Below are experts of layer 2 (counted from 0) of a mixture-of-experts language model. Rows are named router (the router's row for the expert), gate (a neuron's input weights, with its number), up (a neuron's input weights, with its number), down (a neuron's output weights, with its number) and show model dimensions 96-127. Each number is 128 + 32 x the weight over its row's rms, rounded and kept within 0 to 255.
Before each expert's rows: a language model's description of what the expert responds to. This comes from a sample of Wikipedia text that the model never trained on.

# expert 1
It responds to: Hyphens opening bullet lines after a line break, plus sentence-final periods, hyphens inside codes and ISBNs, and some table pipes.
router [148 191 142 171 113  92 150 113  77 137  77 132 177 107 146 182  98 155 171  93 210 122 119  91 103 119 120 102 165  54 115 109]
gate0 [108 126 136 182 111 136 112 160 123 102 162  79 115 119 124 108 117 135 166 143 116 111 120 122 121 135 101  74 133 100 208 175]
up0 [169 110 126 114 117 182 142 105 104 173  96 178 103 173 154 146 108 160  98 148 113 112 132 196 121 110 130 145  92 112  80  75]
down0 [153 126 110 146 113 173  94 171 120 179 152 115 110 159 114 117 131 190 137 151 118  94 145 137 136 120 129 160  84  81 151 128]
gate1 [ 95 120 122 151 126 111 150 163 122 141 150 149 165 157 169 109 160 141 131 169 144 119 171  48  95 104 141 133 118 102 100 118]
up1 [179 124 133 111 122  81 156 126 112 112  84 124 138 131 136 103 151  73 179 174 100 127 116  79  91 137 160 141 153  85 186 130]
down1 [117 161 140  66 160 170 156 131 149 165 115  64 123 197  34  87  77 129 153 151 143 169 164 162 168 103 120 149 185 136 136 161]
gate2 [159 118  60 161  96 130 139 120  48  85 141  93 127 201 154  92 157  68  86 124 136 158 114 142 198  57 133 103 103 128 131  57]
up2 [ 87 163 118 115 142 165 165 134 154  63 152 157 148 162 131  93  79 156  97 140 124 111 136 100  54 134 171 152 161 133 123 163]
down2 [148 118 124 102 123 102 148 167 110 188  92 112  99 145 150  83 121 107 126 151 133 137  99 120 133 174  82 129 194 101 107 159]
gate3 [140 107 158 119 129 141 137 132 132 189 121 120 123 132 211 164 160 162 101 104 177  70  82 135 148  83 126 132 162 106 149 157]
up3 [138 107 114 158 109  78 102 177  93  58 116 133 146  88  60 126  96 159 180 154  70 108 175 148 126 155 144 102 159 174 184  96]
down3 [ 94 146 113  92 153 147  87 100 129 136 147 173 180 149 122 122 109 110  88  58 147 140 169 138 130 158  94 148  89 114 147 167]
gate4 [107 130 110  87 157  80  97 143 161 150 152 148 148 179 120 133  96  70 163  96 150 138 113 104 164  55 147 137 104 129  69 198]
up4 [ 92 105 158 128 153 126 159 162 131 136 119 160 130 116 127 178 149 116 180 105 160 119 120 145 139  59 153 167 145 135 118 163]
down4 [118  50 118 109 147 161 107 138  81 126 114 121 109 130 171 137 146 153  65 116 137 125 140 142  87 149 106 107  56 133 133 136]
gate5 [ 80 114 181  95  98 166 137 134 107 181 123 158 104 113 165 132 155 117  72 132 145 171  82 140 125 144 147 108 165 159  85 139]
up5 [171 133  91 114 128 178 136 138 126 144  55 132 140 114 139 156 121  86  64 163 134 144  83 159 136 143 140  67 163 167 136 141]
down5 [140 144  94 158 111  91 161 113  85 117 159 117 116 108 120 158 185 139 115 152 107 134 119 126 118 154 118 153 173 155  88 135]
gate6 [132 131 101 197 150  79 100  90 122 162 138 118 113  64  85 132  97 133 152 179 207 142  84 105 113 137 132 110 155 193 136 142]
up6 [ 96 112 101 160  66  89 115  83 142 152 111 116 129 177 100  93 106 132  86 117 107 162 161 131  95 118 145 187 137 129  61  58]
down6 [159 152 128 183 152 149 159 110 106 152 149 154 135 144  55 163 151 168 144 119 110  82 156 100  95 179 131 155 102 121 135 131]
gate7 [163 113 138 139  53 119 140 110 167 124 103 176 142 139 111 159 164 160 125 147 101  76 128 102 125  85  89 133 105 117 129 112]
up7 [130  98 118  61 208  89 137 111 157 182 120 105 116 152 142 125 144 132 147 141  71  91  91 128 160 125 162 133  53 164 132 123]
down7 [166 123  94 172 105 132 134 163 141 116  84 154  79 150 174  77 140 144 142 129 155 137 117  98 111 138 130 152 172  86 118 132]
gate8 [140  65 165 107 124  99 144 101 182 167 105 119 118 150 150 128 115  64  63 110 101 138 181 134 122  92 144 113 159  88 159 110]
up8 [ 68 137 121 109 101 126 140 115 143 110 127 178 123  83 171 117  86 150 114 149 156 105  64 166  85 147 162 121 132 142 177 151]
down8 [125 118 122 139 155 180 164  83 144 122 134 187  96  70 120 136 145 116 148 106  90  72 101 125 114  64 167 171  78 196 137 144]
gate9 [155 101 159 112 114  62 115 164 165 102 148 101 106 156 127 165 113  89 139  92  97 121 133  91 112  95 156 124 162 124 137 162]
up9 [163 127 186 149 105  75 124 100 138 143 146  94 140 163 140 175 132 126 156  74 116 152 173 100  70 116 162 184 165 137  98 167]
down9 [ 88 176 123 129 119 101 160 121 160 134 147 142 137 123  91 114 135 170 166  60 201 139 206 130 174  94  75 187 158 142 144 152]
gate10 [147 153  79 128  90 128 170 126  92 155  95 124 135 144  95  58  96 191 142 136 112 116 114 105 172  62  91 112 111 138  93  86]
up10 [130 143  77 107  49  79 136 149  58 125  18 161 129 131 117 133  84 179 135 118 151 127 120 107 147  82  47 120 108 100  81 113]
down10 [177 125 146 132 159 152  91 122 121 119 216 163 110  99 180 125 130 122 118  74 141 106 169 138 147 117 186 149 155 171 175 177]
gate11 [113 142 149 167 151 112 148 128 123 145 112  93 151 159 183 134 124  53 100 140 171 134 127 126 152 131  84 112 166 123 111  67]
up11 [165 143  69 181  89 154 130 123  98 144  99 117 155 164 153 106 148  56  62 166  96 133 163 194 163 187  90 139 131 141 142  17]
down11 [165 139 110 122 128 104 156 137 151  89 102  84 145 102 112 138 153 144 156 127 153 119  61 155 137 114 138 129 108 171 136 159]
gate12 [125 153  97 150  64 131 100 166 166 147  62 142 138 124 163 147 204 144  80 158 159 104 121  85 135 142 126 104 142 147 167 103]
up12 [168 110 138 175 130 111 119 108 145 138 210 138  99 149 131 108 102  96 127 102 135  98  86 142 160  76 106 146  80 134  79 170]
down12 [119 164 116 165  80 150 146 154 113  82  74  95 174 116  96  92 219 139 107 148 167  92 116 138 171 125 137 160 184 130 201 105]
gate13 [ 96 150 141 161 134 100 167  94 134 157 143 139 112 128 117 134  93 160  19  72 155 113 108 124 172 111 106 170 137 143 147  45]
up13 [137 156 143 176  86 155 149  92 145 186  97 130 128 109 156 181 180  91 101 141  85  92 119 151 121 114 102 189 155 161 173 132]
down13 [120 130  83 136 149 145 121 131 160 195 132 134 172 164 104  94 114 102 118 142 125 142 134  72 134 148  48 144 166 134  87 120]
gate14 [145 117 125 176 176 127 153 137 135 132  75  89 141 144 151 134 129 102 156 127 188 146 137 127 164 141 111 103 159 115 173  69]
up14 [156 132  81 140  94 116 140  67  78 122 123 160  73 198 121 149  80 126 149 119  90 138 118 107 146 123 120 177 209 146  83 148]
down14 [118 185 147 117 188 191  47 143 176  93 172 119 109  94 141  91 117 154  92 125 172 218 121 120  92  98 119 100  66 160 131 114]